From a checkpoint of a small mixture-of-experts model trained on Wikipedia: 61.3M parameters.
Below are experts of layer 4 (counted from 0) of a mixture-of-experts language model. Rows are named router (the router's row for the expert) and show model dimensions 0-255. Each number is 128 + 32 x the weight over its row's rms, rounded and kept within 0 to 255.
After each expert's rows: a language model's description of what the expert responds to. This comes from a sample of Wikipedia text that the model never trained on.

# expert 30
router [151 132 149 184 119 125 106 105 137 162  95 123  93  97 126 126 141  88 151 127 112 121 154 154 177 164 162 104 127 102 129  76 111 129  87 188 145 148 165 130 171 116  82 110 157 123 133 148 109  77  99 183 183 107  76 154 146 156 165 102 137  88 129  95  97 121  99 188  70 128 128 151  96 111 185 140  74 115 124  82 104 118 116 125 165 169 146 130  71 147  62 137 136 122 152  88 143 102 105 133 139  82 153 173 170 157 106 178 133  57 200 206 110 145 106 133  98 106 143 105 158 102 118 100 104 136 103 105  73 194 111 133 132 114 114 106  99 161 128 149 144 102 115 106 124 180 133 123 100  85 109 112 125 121 129 131 115 108 148 141 133 100  53 123 167 113 105  75 148 177 111  96 149 176  63 102 117 101 136  76 133 160 153 130 118 100 190 121 132  48 160 119 139 175 122 105 165 114 109 147 100  86 111  81 117 153 153 114 109 198 129 122  77 117  66 119 141 158 231 124 174 133 110 153 111 152 154 169 140 114 107  92 164  89 112  39 139 152 130  55 161  98 138 188 140 155 136 122 102 124 120 183 104 184 153 107]
It responds to: Adverbs and connectives after a comma or mid-clause, such as only, often, but, which, also, although, usually.

# expert 12
router [113  93 125 161  76 125 188  76 148 148 139  74 153 128 133 119 113  81  89 189  83 133 135 100  92 140  97 101 142 100 111 100 172 107  71 190 111 115 118 108 123 107 174 114 160 116  92 142  72  60 129 136 184 203 147 109 118 123 158 147 114 151 106  92 166 126 180 169  97 124 100 153  64 141 120 118  75 105 108  75 121 172 137 167  95  99 134 156  55 128 157 117 115 138 141 101 117 161 205 102 102 206  88 131 134 117 165 146 131  65 161 122 125 140 163  99 153 112 128 117 116 132 136  87  92 174 157 154 111 189 159  98 144 110 107 190 128 130  84 172 156 126 130 177 137 115 173  80 153 145 133 112 142 114 151 147 120 115 101 162 114 114  75 172 145 162 153 104 115 160 122  97 117 146 112 182 131 149 150  72 151 190 104 125 100 152 164 116 128  99 172 102 153 137 170  95 162 138 130  84  77 104 125 161  74 200 176 117  93 152  93 134 113 116 201 142 108 115 138 121 129 113 112 103  93  99 177 135  84 101 141 104 132 141 134 196 159 115 111  52 186 115 143 132 214  80 141 138 166 154 163 101 114 125 150 137]
It responds to: Digit pieces inside multi-digit figures like vote counts, attendances and money amounts, often after a comma, e.g. 8,051 or 22,021.

# expert 26
router [164 147 142 183 111 122 101 134 141  58 157 115 122  84 179 165 109 121 122 162  96 172 157 112 135 136 145 167 181 151 145  64 185 151 104 104  94 146 134 153 125  89 169 176  92 135 125 190 138 128 164  69 137  87 114 191  80  67  91  96 177 134 149 134  98 129 137 129 121 162  91 105 102  68 115 123 123 119  86 153 128 103 153 127  65 123 131  88 123 186  82 109 151  97 143 145 133  91 138 157 154 128  92 101 122 131 133 120 135  92 165 112  77  92  90 105 132 113 154 186 113 111 108  98 144  76 138 153 112  83  88 127  89 194 194 159 147 155 128 135  81 122 182  91 106 127  93 149 121  80 122  65 138 212 100 138 120 122 132 157 179 128  90 180  91 128 104 108  90  86 113 115 170 120 183 143  72  57 137 172  96 117 105 101 133 121 105 117 163 163 182 178  90 121 150 102 122 119  84 156 126 120 106  89  78 100 128 205 158 100 134 149 116  96 121 121 153  83 121  99 144 157 173 141 157 144  62  95  97 160 135 180 153 134 113 126 112 104  97 102 151 152 161 139 201 162 113 108  97 153  79 173 110 139  80 134]
It responds to: Line breaks ending a sentence or paragraph before a new paragraph or section heading, plus headings like See also and infobox Died:.

# expert 40
router [138 137 124  92 143 137 112 157 144 152 149 106 157 198  72  42 161 101  77  64 179 113 120 128  97 103  83 142 130 139 127 107  90 150  76 147 105 125  88 116  52 135  94 119 115 115  91 160 130 143 163 149 123 114 152 130 172  85 129 121 178 124 136 151 159 148 111  79  79 122  93 104 142 126 119 143  76 114 138 146 125  74 114 136 112  89 109 103 141 126 159 168  99  93  99 124 140 198 196 110 134 127 135 147 121 124 191 221 156 156 101 133 150  77  51 127 146  73 181 149  74 114 154 132 103 124 133 130 201  93 129 144 107 103 115  98 111  82 207 120 147 119 142 139 101 121 109 170 102 158 113 153 189 137 138 144 174 161  98 126  73  91 139 123  90  85  96 168 178 109 110 132 123  75 125  97  86  86 112 136 187  98 187 181 131  74 103 132 100 160  79 164 167 154 115 166 182 191 115 126 167 174 124 131 134 130  90  83 118 138 148 152 119  86  84 171  86  91 132 172 160 113  80 144 154  92 144 121  92 145 140 142 134 143  76 113  72  96 115 132  98  92 108 170 165 122 124 112  96 121 173 108 135 147 137 165]
It responds to: Capitalized nouns inside names of organizations, events and awards, such as Force, Tour, Stadium, Cup, Club, plus Sheet letters in curling tables.

# expert 7
router [ 80  91 196 131  73 127 184  78 162 160 117 111 140 175 100 131  95 105  96  99 146 114 110 129 143 118 180 121 116 108 111 155 141 111  74 165 124 110  92 146  77 126 140 123 145 105  98 121 122 112  45 166 127  90 174 107 136 165  91 180  52 130 147  82 189 119 152 102 125 157 109  90 117 105 140 192 132 189 152 129 198 102 102 103 117  95 161 136 150 122 176 108 194 159 126 178  94 159 202 101  85 173  77 148 123 119 170 188  89  69 147 108 143 123 140 121 103 188 118 141  92 135 160  91 121 102 137 140  72 147 117 105 109 166 119 150 145 103 100 169 134  97 141 139  88 136  96 158 105 180  95 140 122  60 108 159 135  87  52 145 102  99 141 127 110 135 144 111  80  95 110 164 144  94 113 137 123 183 187  88 136 148 131 109 111 161 160  92 149 107 116 111 146 162 170  96 142 134 137  94 151 151  95 115  87 158 100  94  68 135 176 128 103 142 183  90 130 113 129  64 157 109 110 151  99 183 188 150 110 118 145 161 181 127 161 147 207 150  85 122 118 142 122 126 163  84 136  81  96 135 146  69 109 123 135 131]
It responds to: Numerals in sports scores, times and table cells, especially after pipes, colons or W/L, such as 0:58, W 63–55, 16.

# expert 8
router [139 163 110  96 133 120 148 131 112 149 113  97 116 101 112  90 143 112 173 145 106 110 100 133  43 121 114 132 151 143 104 110 115 147 144  93 143  70 115  77 134 142 123  70 143 143 141 139 121 105 198 105  99 117  71  97 113 152 157 148 109 182 122 120 112 144 141 163 146  95  96 147 114 112 163  92 122 120  83  83 149 192 135 100 101 123 147 151  75 123 156 142  75 137 112 163 161 175 100 146 156 176 161  41 115  81 169 217 174  82 118  99 173 128 133 106 108 101 113 131 162 132  76 171 158 126 160 100 165 100  82 125 173 107  81 155 192 128  81 130  92 123 158 163 188 123 137 157 140 157 156 130 105 160  67 131  89 100 112 115 117 154 146  78 217 133 119 121 101 123 135 150 117  99 172 115 135 136 160 124 103 127  57 216  84 135 168 110 117  97 136  97  76  85 137 123 140 137  76 145 118 156 178 114 126  88 190  74 149  75 135 154 138 131 176 113  86 143 118 107 157 188 164  87 132 120  85 189 112  74 111 150 103  81 142 132 159 122 166 108  57  77 134 124 181  72 150 137 162 111 120 121 133 128 116 104]
It responds to: Middle and end pieces of proper names, mostly people and places, e.g. Pal-in, Bon-ap-arte, Vin-ton, Sum-mers, often in tables and lists.

# expert 38
router [132 121  92 172 170 154 143  95  72 137 151 169 102 122 155 138 144 157 190 116 159 129  85 146 129 189 103  70 127 107 110 123 100 165  85 168  93 122 126  84 111  86  99  92 134 140 116 133 100 138  83  87 157 132  98 127  86 175 100  84 172  92 161 148 100 142 121 166 175  92 148 146 105 145  94 170 129 161 114 139 131 116  83  89  99 149 181 136 105  75 142 163  88  67  96 123 115 118 157  95 102  73 160 137 114 176 135 109 145 123 149 102 157 103 149 163 144 158 151 131 129 114 141  90  67 169 179 114 107 168 128 124 159 131  57 139 143  90 104  79 129  98 116 110 153 105 138 140 195 165 198 169 107 148 129 115 159 164 152 100 159 111 107 135 154 158 162 118 131 140 102 123 103 199 135 169 147 143 122 139 128 126 131  83 154 131 151 157 108 102  69 110 103 141  85  61  77  76 175 163 143 163  89 110 144 148 113 159 159 180  69 142  76  99 133 100 106 108 113 156 172 126 122  89  83 107 205 122  87 104 162 123 165 132 144 200 182 141 162 152 109 101 174  92 219  70 156 155 111 109 148  54  89 138 134 159]
It responds to: Year numbers and their digit pieces in birth–death ranges, dates and table rows, e.g. (1888–1945), 2 May 1819, 2024.

# expert 60
router [111  98 112 105  88 146 125  44 116 126 109 130 109 170 130 114 104 116 179 134 138 130 147 150 146 112 125 102 180 119 118 113  99 150 144 189 123 142  97 130  95 126 135 130 132 152 195 127 132 113 143 219 148 126 128 125 129  90 131 169 174 115 103 117 136 148 113 146 122 123 129 117 136 147  94 157 151 133 140  51 122 126 110 134  77  86 109 127 172 114 184 165  85 155 142 153  99 144 141 122 104 113 194 102 126 125 152  88 193 156 146 121 142  82 165 181  89 141 156 106 134 121  70 127 116  98  97 140 129 207 103  75  60 162 115 149 157  78 175  37 162 107 158 115 130 129 171  59 200 176  41 164 130  81 103 161 122 191 156  57  90 111 151 128  68  86 143 171 189 158 121 122 116 156 141  95 147 150  94 142  79  89 159 138 124 145 128 109 155 158 102 139 145 171 149 148  99 175 151 169  66 128 155 159  83 133 142 191 139 146 142  87 143 161  66 123 132 152  97 130  83 114 131 106  64 101 122 154 116 137 177  69 127 103 129 176  99 106 154 130 160 120 178  97 139 124 162 131 102 125 169 127 125 137 161 175]
It responds to: Line-initial hyphens and field values in infobox-style key: value lists, plus date ranges like –present, units, and coordinates.

# expert 61
router [ 99 108 183 101 159 135 114  70 104 139 145  51 118 123 140  84 137 118  88 101 136 124 104 120 120 179 147 118  89 148 104 171 157 119 144 149 125 170 141 187 116  81 133  68 108 103  79 104  96 152 156 168 101 166 117  86 176 142 122 112  73 172 141 133 153 132 169  95  87 135 134 135 173 103  60 136 111 160 147  85  96 164 121 103  65 163 196  89 163  85 202 116 148 161 141 181 102 155 117 199  94 147 117 137 112 180 135 164 160 171 144  86 113 168 148  97  62 100 108 166 122  94 164 174 108  68  80 163  89 156 144 177 121 151  96 113  87 103 120 180 154  81 141 145 104 101 132 150 139 106 140 113 145 143 149  92 102  82 131 180 146 160 180  62 118 114 111  84 167 143 184 106 148 124 152  91 192 153 124 147 150 110 128 165  79 132 142 116 136 137 178  84 169 137 119  87 141  93 122  94 162 125 146 201 138 116  74 134 134  99 110 112 139 129 135 117 147 112 112 112 168 172 130 136  59 104 122 159  88 162 125 209 133 137 108 142  92 109 139 158 123 199 168 149 135 113 100 147 123  98 169 115 161  89 127 171]
It responds to: Words and labels in sports results and infobox fields, such as Apps, Win, Country:, Turnout, Visiting team, and verbs like helped or fire.

# expert 15
router [119 117 117  66  96  86 139 142  89 156  87 113 104 164 116 137  98  79 139 125 125 121 152 131 122  74 125  95 114 204 140 105 182  96  95 150 111 131 102 138  83 150 158 112 101 134 114 129  64 146  93 194 110 148  82 171 171 144 140 133 137 102 143 120  90 107 128 136 125 127  99 136 162  69 110  84 125 101 113  70 133 166 120  90  78  84 104 180  89 115 198 109  78 147 132 128  82 155  92 144  74 164 142 145 178 166 109 160 149 143  94 107 158 109 157  90 148 146 110 184 115 151  96 140 111 153 110 166 147  97 117 112  98 142 125 101 128 142  52 118 144 167 127 144 117 123 113 125 143 160 165 149 128 151  93 124  91 168  66  57 101  81 116 146 192 138 121 138 158 106 131 168 136 110 109 167 152 166 191 117  96 124  38 160 132 177 151  90 137 172  97 103 140 151 113 176  84 138 152 128 173  99 139  92 101 155  92 139  90 139 132 154 155 163 166 105  73 169 114  74 156 151  88 197 134 169 114 145 151 133  79  72 139 190 138 160 117 135  97 113  38 136 139 153 173  82  99 192  69 174 110  92 126 149 114 147]
It responds to: Syllables of Japanese, Korean and Arabic names and Japanese script pieces, like Shō-gun, Shimon-ose-ki, Ni-ig-ata, ō, and Japanese kana.

# expert 50
router [143 166 190 135 166 115  90 149 117 168  89 102 141 168 112  86 108 116 105 101 101 159 142 158  91 167 127  75 119 110 131 149 134  82 180 114 150 128  78 133  81  98 148  92 116 130 140 112 128  85 131 144  87  73  98 169  94 159 191 198  88 119 126 147  83 113 197 163 150 159 112 154 135  89 132 131 150 158 157 161 149 150 141 173 155  65 105 104 136  69  71 116 150 139 107 108 166 174 125 172 146 154 147  90  96 129 116 194  93 149 104 134 115 156 155 102  91 113 136 105 164 177 125 159 134  97 153 140 148  83 125 144  99 133 130 110 182 152 146 151  87 178 177 135 174 176 166 189 147  88 115 120  96 108  78 104  93 127 179 114 116 123  98  96  92 144 110 123 156 100 166 179  99 128 121 147 115 142 120 148 167  78 157 179 115 126 113 152 128  92  77 118 118  53 126 119 164 135 141 159 180 145 143 158 105  92 153  68 113 125 115 186 151 137 146 174  76 111 114 113 140 123 122 168 188 124 115 178 151 111 111 106  56  47  89 106 152 172 204  92 165  90  87 101 167 129 169 136 129 161 162 153  81 126 122  66]
It responds to: Middle pieces of ordinary and technical words split into fragments, e.g. untim-ely, ar-ter-y, en-ric-hed, Tem-uc-o, hall-ucinogenic.

# expert 6
router [116 150  67  98  96 123 162 101 153 147 133 146 132 158 161 156 140 182 152  89 109 126 178 151 109  99 126 120 129 135 138 119 164  89 136 122 130  89  91 137 108 127 136  88 104 129 124 112  89  64 117 100 187 137  98 171 159 144  99 165 108 150  97 128  95 141 102 108 147  75 141 121 136 158  95 109 104 164 168 151 159 147 175 105 103 103 160 143 130 161 166 114 148  59  90 150 151 171 111 120 146 122 123 109 162  91 164 108 107 111 177  88 117 154 141 144 129 153 154 144 124 117 149 117 103  65 146 127 164 169 121 105 165 130 127  94  85 111 163  87 177 152 108 137  54  78  99 174 149 196 147 143 141 113  91 111 152  94 128 188  79 180 158  91 130  98 173 182 128 140  94 138 124 116  54 163 166 139 203 142 118 123 105 106 107  86 131  72  96  73 195 128 143 153 141  75 146 109 108 151  91 136 125  90 166 140  90 154  66 101 150 147 110 129 236  53 100 132  72 147 159 148 111 163 150 138 100 131 128 124 159 152 170 155 138 199  72 140 107 153 108 163 168 135 118  98  82 172 164 133 192  82 183 187 121  94]
It responds to: Pipe separators between numeric cells in sports statistics tables, especially football career apps/goals rows; also month names in dates.

# expert 47
router [175  69 152 167  98 121 138 144  94 129  76 164 114 106  94 136 102 145 128 150 185 107 132 108 141  94 149  73 142 112 134 168 133 136 119 162 111 126 125 100 150  97  88 154 108 117  99 167  88  91 132 136 132 114 125 178 174 138 130  87  76 120 116  45 115 125 122 159 116 141 128 135  41  93  95 145 118  99 104 166 123 147  79 101 131 153 146 109  95  70 126 119 127 107 171 108 108  60 102 123  62 142  99 175 116 113 146 144 111 151 142 121 106  96 121 122 163 131 123  81 131 130 156 166 133 131 160  53 120 187 174 114 107  75 122 115 105 140 104 122 183 105 118 138  87 100 144 112  93 120 115 186 115  84 169 126 161 131 116 142 133  95  92 106 156  42 123 150 115 177  97 107  80 125  76 153 121 157 173  67  64 155 113 136  98 115 188 110 150 115 114 127 131 209 134 136 201  75 113 198 105  57 159 149 148 133 100 141 179 177 151 142  78 151  87  63 168 141 162 204 145 109 101  89 129 164 160 150 105  73 119 120 131 137 151  74 165 142  86 125 133 101 141 157 122 144 136 176 131 135  78 200  98  86 132 135]
It responds to: Demonstrative and relative words such as that, this, which, same, these, previous, latter, following a noun or "the".

# expert 62
router [ 88 114  96 122 180  83 101 128 102 180 123 156 118 114 154  56  66 128  77 139 153 137  83 116 115 113 144  87 136 129 148  87 178  98 150 189 151 124 116 144 108  97 142  97 141 172  91 161 188 133 152 154  83 153 136 137 170 143 123 165  68 134  95 144 128 146 126 120 172 191 113 113 130  96 108  95 128 164 116 155 117 143 125 161 164 161  56 124 117  78  55 112 180 170 167  98 111 128  99 160 118 129 151  73  84 131  64 104 137 116 137  92 116  75 130 123 102 127  88 150 149 116 102 161 181  82 139 125 122 188 109 161 123 122 107 119 149 187 122 183  52 138 137 100 120 124 167 127 107 115 116  80 116  91 178 115 162  88 168 139 162  89 130  82 103 162 123  76 165 152 111 126 144 141 110 118 162 104  84  88 157  89 101 128 180 169 141 116 147 177 120 131 140 148 112  62 153 105 130 124 200 135 149 159 120 123 104  83 191  85 153 153 145 138 102 140 111  94 155  76 164 119 174 141  94  40 196 119 113 133  62 138 116 113 132  97 130 171 217 133 130 125  80  98  96  88  91 145 154 116 108 138 102 120 169 102]
It responds to: Suffixes ending verbs and adjectives, such as ing, ed, ated, ized, ious, as in wond-ering, embro-iled, inc-ited, m-ixed.

# expert 0
router [120 138 173  97 198 101 102 116 124 107  87 204 147  60 110 146 183 150 173 108 169  95 111 121 167  81 159 169 127 119 114 121 103 162 165 158 120  90  80 143  96 140  94 143 121 103 127 174 104 129  65 149 140 123  82 125 109  86 138 142 109  93 173  99 113 139 129 113 133 148  89 121 117  89 160 122  95 154 161 118 201 100  94 173  72  95 163 153  75  98 140  75 109 110 109 114 180 145 120  86  87 158 167 155  73 167 117 204 135 106 107 144 158 125 119 127 135 164  97 103 112 144 124  63  84 135 150 118 139 182 188 137 163  93  88  71 171  93 145 166 125 141 114 194  65 161  75 102 104 191 131  85 179 130  87 138 148 138 132 107 136 111  88 101 139 139 117 149 141 174 120 149 130 101  83 116  85 120 127 114  88 164 134 121 139 131 208 127 142 108  89 187 140 158  99  87 169 101 110 167 157 161 101 195 100  80 139  72 122 123 151 137 116 198 105 146 144 132 131 167 128 137 120 134 135 137 144 114 107  96 177 154 121 123 121  98 158 110 120 100 147  60  48 133 161 140 141 114 136 161  89  63 129 160 169 103]
It responds to: Spelled-out numbers and quantifiers before counted nouns or "of", such as two, six, several, few, most.

# expert 51
router [133  59  86 108 109 124 116  83 190 127  57 130 135 136 109 147 153 135 121 159 198 123 123 142 157  88 153 161 119 113 159 170 155 110 159 161 135 140 194 142 131  83 105  96 133 134  84 118 128 162 156 165 102  95 121  56 134 119 145 118 137 159 134 158 109 143  67 100  94 127 168 187 181 158 102 128 166 153  86 135 171 178 181  99 108 147 157 125  67 170  90 152 144 139 134 120  94 113 131 126 118 112 127 142 106 155  96 102 102 102 124 130 145 114 105 129 145  96 126 135 102  85 121 180 159 139 140 108  64  65  54 154 108 121 102  71 127 167 122 174 152 116 123 160 127 113 155  93 126 110 148 124 165 136 157 143 182  90 111 112 100 157 148 183 133  76  93 138 134 103 166  94 165 138 138 114 136  86  71  54 130  94 173  82  92 134 170 129 146 138 103 165 125 151 103  69 127 195 168  75 128 110 118  88 168 153 122 141 145 176 174 121 152 155 208  92 123 152 147 190 139 125 132  86 106 159 163 119 134 113 159  99 138 171  93  78 116 152 117 151 129 167  73 152  70  79 125 143 206  92 134 204  97 172 171 153]
It responds to: The preposition for, also at and in, and transitive verbs like won, took, received, attended, published, coming before a noun phrase.

# expert 29
router [143 100 152  94 161  66 107 117 156 110 109 151 116 111 105 107 105 152 128 167 204 140  74 126 157  85 137 145  62  97 121 117 152 126 143 138  82 163 162 162 136 118  91 117 138  97 183 163 132 120 114 132 159 129  68 122 152 144 182 158  71 112 101 138 135 119  95 135 120 214 187  85 155 155 108  58 120 107 161 120 131 155 116 148 162 138 114 156  96 140  70 209 180 151 161 106 113 119 117 156 153 111 168  75 182 140 126 134 116  97 179 101  80 145 125 110 154 102 135 119 119 116  95 146  67  95 157 124 124 122 111 104 127  98 111 120 125 169 147 214 157 117 144 134 104  88 126  85 125 142 145 104 108  87 210 171 130 129 133 151  75 144 151 132 120 142  91 102 108 180 154 149 162 121 112 150 171 167  91  63 122 139 132  84 116 119 175 104 159 128 121 115 195 172  85 123 106 161 114  81 153  88 128  65 130 173  70 104 173 137 170 127 113 122 128 151 177 114 192  87  95  90  95 154  83  94 173 120 146 138  80 139  98 107 127 109 106  89 181 109 124 150  71  93 109 116 119 139 138 117  97 149  77  98 216  71]
It responds to: Prepositions and particles like over, than, around, along, about, down, plus action verbs in plot text such as approaches, sneaks.

# expert 10
router [160 162 120 116  77  69 150 150 154 147 164 112 179 142 119 123 123  88  92 101 120 147 145 139  99 104 145 140 111  74 141 108  99  91  97 167  76  93  77 133 189  74  57 114 162 119 115 150 118 145  73 149 143 109 159 149 111 115  70 176 153 149  84 129 152 114 168 107 106 123  91  99  91  62 180 115 166 130 153 126  85 132 154 130 125  99 160  78  96 109 204  84 157 168  82 110 123 142 163 107 112 192 116 104 110  74  69 174 130 148 111 146 189 174  80 161  85 202 108 202 135 109 116 139 160 174 111 116 156 145 143 174 145 129 132 166 115  80 122 128 109 126 126 148 159 162 200 127 145 169 150 146 118 137 100 117 179  84 105 107 146 133 132 172 145 137 140 162 177 160 119 174 131 108 121 145 133  91 207 104 132 189 128 133  60 144 186 142 174  78 152  73 139 118 111 133 146 109 129 123 159 102 133 116 181 122 127 150 117 106 157 119 124 124 152 103 115 177 129 105 168 201 130 129 118 128 108  91 141  53 142 109 137 147 116 181  99 120  93  94  61  75 124 155 130 118 125  75 103  91  72  97  95 143 143 122]
It responds to: Mid-word pieces inside proper names, often after a capital initial letter piece, such as ó in Rodríguez-López, angu in Tanguay, ough in O'Loughlin.

# expert 59
router [118 135  87 126 159  88 110 135 126 127 147 160  51 129 103 129 125 123 133  74 140 155  87 122 147 162 159 134  85  95  81 111  98 105 114 165 144 109 174 125  90  86  91 130 103 144  75 148 149 162 145 146 153  86 166 149 171 145 190 132 101  89  94  94 170 156 119 131 127 180 143 157 172 179  85  90 107 162 112 149  73 158 168 106 172 109 149 103 112 113  65  80 105  84 137 106  76  96 135 145 119  64 151  67 134 158 128 196  81 106 131 120 102 165 101 146 190  94 143 115  94 118  90 181  85 168 147 121 138 187 143  76  97 116  77 143 127 158  68 113 152 109 112  78  94 129 119 113  95 114 104 155 132  94 170 133  73  75 185 153  97 138 108 109 145 120 110 133 139 195 138  74 164 152 110 122 104 132 133 144 107 117 205  79 152  99 152  97 148 124 131 157 165 156 104 141 101 105 103  87 146  91 137 136 100 136  96 121 143 132 192  78 108 164  93  98 145 100 159 175 108 151 149 145 123  76 197 133  61 134 109 141 113 154  70  72 135  81  97 108 126 141 143 140 173 121 145 144 145 118 136 168  95 171 224 159]
It responds to: Past participles after was/is/were, such as born, described, located, released, founded, often followed by "by" or "in".

# expert 21
router [109 133 112 146 118  89 122  94 180 126 112 147 182 159  87 103 175 116  96 113  84 170 181 124  66 116 117 118 100 127 144 177 107  81 119 159 104  90 122 176 131 127 163 103  72 114 130 124  95 168 114 145 175 173 117 194 143 144  60 134 118 107 166 130 158 121 104  51 184 158 122  79 108 149 150 126  98 189 112 113 119 100 171 146 105 154 162 118 157 155 171 161 168  74 166 124 137 136 157 164 159 120  42  96 181  98 113  90 117  84 125  94 118 113 155 122 172 124 148 168 124 148 155 139 117 163 110 108 114 192 164  97  99 160 172 117 137  97 130  84 170 126 122 123 137 113 136 119 121 177  80  88  93 103  75 136 173 123 123 160 124 117 141 152 150 126 112 130 104 107 100 145 138 135 204 178 176  70 172  95 181 145 136 194 105  96 120 130 187 162 166 125 108 145 180 131  95 183 126 122 102  96  79  73  92 140 124 155 101 149 128 155 103  76 211  80 126 128  85 109 108 111 150 143 146 159  64 118 141 138 125 187 149 133 153 191 184 149 113 175  99 130  91 173 152 104 104 151  78 121 172 141 113 146 100 151]
It responds to: Pipe separators between cells in wiki tables of results, votes and statistics, plus infobox fields like Preceded, Incumbent, Elevation:, PTS.

# expert 5
router [ 79  91  84 169 135 117 180 170  69 134 148 165 121 144 136 104 147 171 133 150 162 122 128 115 119  94  84 183 106 130 142  96 119 134 115 121  78 105 138 119 103 130 131 114 179 157 119  97 108 113 151  52 109 128 197 136 176 146 153  81 109 116 114 120 191 138  96 151 123 143 156 149 130 129 134 181 155 110 137 131 121 100 177 130 174  81 107 142  59 126  47 183  91  69 137 117  72 160 116 103 134  82 129 129 139 136 151 194 125  88 100 113 118 127 125 124 167 146 110  98 127 112 124 152 113 166  93 128 192 186 164 134 153 120  72 139 134 103 122 179 128 104 143  69 116 135 127 105 158 156 114 134 103  97 187 156  87 103  98 168 130  76 173 136 147 102  61  75 170 194 166 146 163 171  83 119 143 190  98  68 142  80 132  92 131 109 126 122 102 124 100 174 169 168 132 195 110 112 144 154  78 133  87 106  94 148 142 172  88 198 153 128 140 139  62 202 130 119 133 187 123  82 105 114 165 113 117 149 151 109 127 169  90 139  95 112 161  75 136 114 108 128 127 136 100  60 132  95 174 183 123 133  89  94 103 130]
It responds to: Words for naming and for people's roles or kin, such as named, called, President, son, wife, Dr, often after "the" or "his".

# expert 36
router [105  90 111  92 137 128 128 150  59 152 177 149 200 133 104 160 144 221 156  84  85 173 200 134 111 105 155 115 179  92 171 190 114 107  67  87 193 156  82 125 163  93 125 138 110  85  91 143  97 142 121 117  98 118  91 166 147  87 129 138 134 129 130 121  88 144 109 155 128 112  75 109 134 150 155 136 150 129 170 108 109  85  61 140 131  92 139 136  89  92 179  92 153 181 118 134 155 148 103 116 172 132 104 144 161  82 154 162 202 111 118 152 161 158 116 122  87 181 130 157 111 109  96  62 128 179  90 132 128  96 162 119 170 147  86 177 100  92  74  79 115  86  96 137 120 163 123  90 127 150 194 104 123 145 134 155  87 120 149  86 174 172 161 171 181 154 114 147 144 134 126 170 112 104 112 158  97 138 172 129 136 176 126 155 111 180 101 108 139  95 146 140 146 138 152 129 154  93 155 131 103 150 110 128  88 106 125 127 140 131  61 148 164 178 187 155 121 193 119  94 173 165 143 126 129  83  87 146 180 148 122 162 126 110  86 168 119 105 110  92  88  87 101 145 170  92  95  74  80  89 119  74 122 147 111 133]
It responds to: Short letter fragments inside proper names and abbreviations right after an initial capital, e.g. J-ag-odina, Q-L-D, N-ico.

# expert 4
router [181 121 168 124 123  90 112 174 168 116 105 135  99 166 181 155 100 156 139  72 160 132 165 128 134 118 129 167 125  94 114 132 137 113 157 149  55 123  58 139 127 145  76 150 187 132 137 142 125 121 139 100 144  95 121 145 143 135 145 161 167 108 103  94 152 145 207 122  63 139 180 137 120 124 100  83 142 161 185 118 150 124 100  60 121 113 181  91 181 153 134 116 109 118 160 112 128  84 104 152 112  93 151 171 105  90 147  93  97 105 154 168 143 151 107 149 134 150 154  96  69 158 174 190 125 115 207 116  99 185 148 104 164 123 146 125 101 151 132  83 138 135 117 101 113 102 115 137 168 164 112 110 140 141 196 164 116 151 161 146 114  98 102 108  73 119  83 136 131 132 147 115  86 151  89 130  96  81 121 103  79 119 104 157  65  88 143 138 101  52 162 170  93 189 137 140 129 142 138 121  87 121 159 164 178 133 157 141 117 192  73 155 172 110 146 113  94 118 147 112 108 114 134 150  92  82 153 130 144 129 102  91  84 200  79 196 174  93 101 134 178 181 157 166  62 189 161 156 172 139  93 165 134 112  81 157]
It responds to: Determiners and possessives after prepositions, before the noun they introduce, such as the, his, its, their; also infobox labels like Location:.

# expert 58
router [ 98 124 152 101 154 140 154 124 176 145 109 114  76 154 128 128 134 145  89  67  93 117 151 137 177 121 139  94  93  94 100 123 122 131 154 143 101  93 102 205 151 115  91 122 126  86  94 120 141 114 180 131 128 133 127 137 149 162 119 104  94 149 121  99 150 118  78 122 163 164 159 155  68 139  92 121 114 152 179 132  96 171 127  99 125 162 129  99 131 153 109 108 149 109 132  95  66 120 133 134  94  76 148 119 161 123 101 230 117 139 178 161  88 152 139 108 134  60 127 130 173 152 143 174  98 135 135 114 148 207  71  97 122 141  69 147 142 196 148 159  99 124 110 126  85 139 116 110  84 176 127  95  65  93 167 109 141  54 104 138 134 126 207 164 159 128 110  87  92 180 137 104 150 162  93 161 176 126 158  53 141 158 147  51  92  95 179 110 170 145 139 128 136 195 109 120  85 139 100  98 135  91 127  91  94 163  80 167 102 129 115 126  88 151 101 114 173 111  75 183 136 137 139 153  94  98 190 167 168 112 138 128 120 152  68  72 119 120 144 165 135 178 173 135 152 156 129 110 149 178 112  73 131 158 159  79]
It responds to: Past-tense verbs after a person or team subject in biographies and sports text, such as served, worked, finished, located, before in or as.

# expert 11
router [170 118 166 119 147 137 138 136 136  86  93  79  55 181 137 158 121 103 175  36 113  62 153 124 182 145 143  91 154 116 145 143 135  84  78 165  72  72 165 121 125 128 150 146 185 146 141 102 134 103 122 120 171  98 117  81 140 121 164 112 165 150 101 162 142 133 109 115 124 145 138 142 137 151 124 141 136 115 124 105 139 165  79 105 145 111 119  61 116 133 144 118  85 148 105 189  98  90 104 162 150  61 138 160 207 150  86 117 135 138 144 106 102 125 150 109 171  83 170 122 130 130 145 121  93 152  87 117  94 155 157  93 170 148  91  92 153  84 153 167 164  86 136  96  86 137 145  80 125  75  78 117  94  89  91 177 110 152 101 142 103 122 155 136 127  76  74 113  80 138 145 112 163 161  72  84 136  79 147 168  88 183 157 208 163 120 194 112 119 137 103 104 118 134 139 125 171 142 129  88 100 130 164 100 182 163 172 152  74 146 145 103 141 152 129 154 129 178 182 155  87 168 134 128 140 167 121  96 128 133 111 112 151 146  90 123 104 115  61 167 190 115 163 167 149  81 183 111 175 156 124 122 100 178 104 181]
It responds to: Subject pronouns and "was/is/were" near the start of a clause, especially species stubs like "It was described" and "It is endemic".

# expert 17
router [145  87 114  72  79 109 125 142 163  90  87 148 117 117 118 136 125 109  55  97 109 144 144 132 144 148 133 129 129 125 149 158 136 141 129 153 128 116  80 123  86 133 145 108 152 168 155 129 105 106 130 139 115 129 120 139  89 130 100 162 153 115  80 155 167 108 102 101  86  98 126 158 128 170 100  74  85 117 102 139 104 131 187 147 124  76 140 113 181 174 131 125 125 150 126 174 113 157 104 136 159 114 183 139 140 137 157 220  94 108  95 132  78 106 149 141 112  88 157 165  93  94 133 134 112 185 137  95 124 171 180 113 183  38 135 142 123  78 207 160 162 171 103 131 121 158 104 116 104 181 122 111 179 117 113 122  75 182 187 131 134  97  68 134 114 106 117 125 194 130 137 143 112 165 102  61  98 172 121 218 155 125 160 150 154 138 108 138 155 151  85 191 141 152 170 174 126 129 128 158 125 181 136 176  99 144 168  91 140 200 131 150  49 155  94 114 109 130 151  77  54 164 151 131  69 131 141 151 111 101 126 116 175 156 144 180 103 110 159  75  82 140 106  92 156 140 118 119 186 141 176  79 128 138 157 182]
It responds to: Color and medal adjectives such as Gold, Silver, Bronze, white, black, in medal tables, plus descriptive words in species descriptions.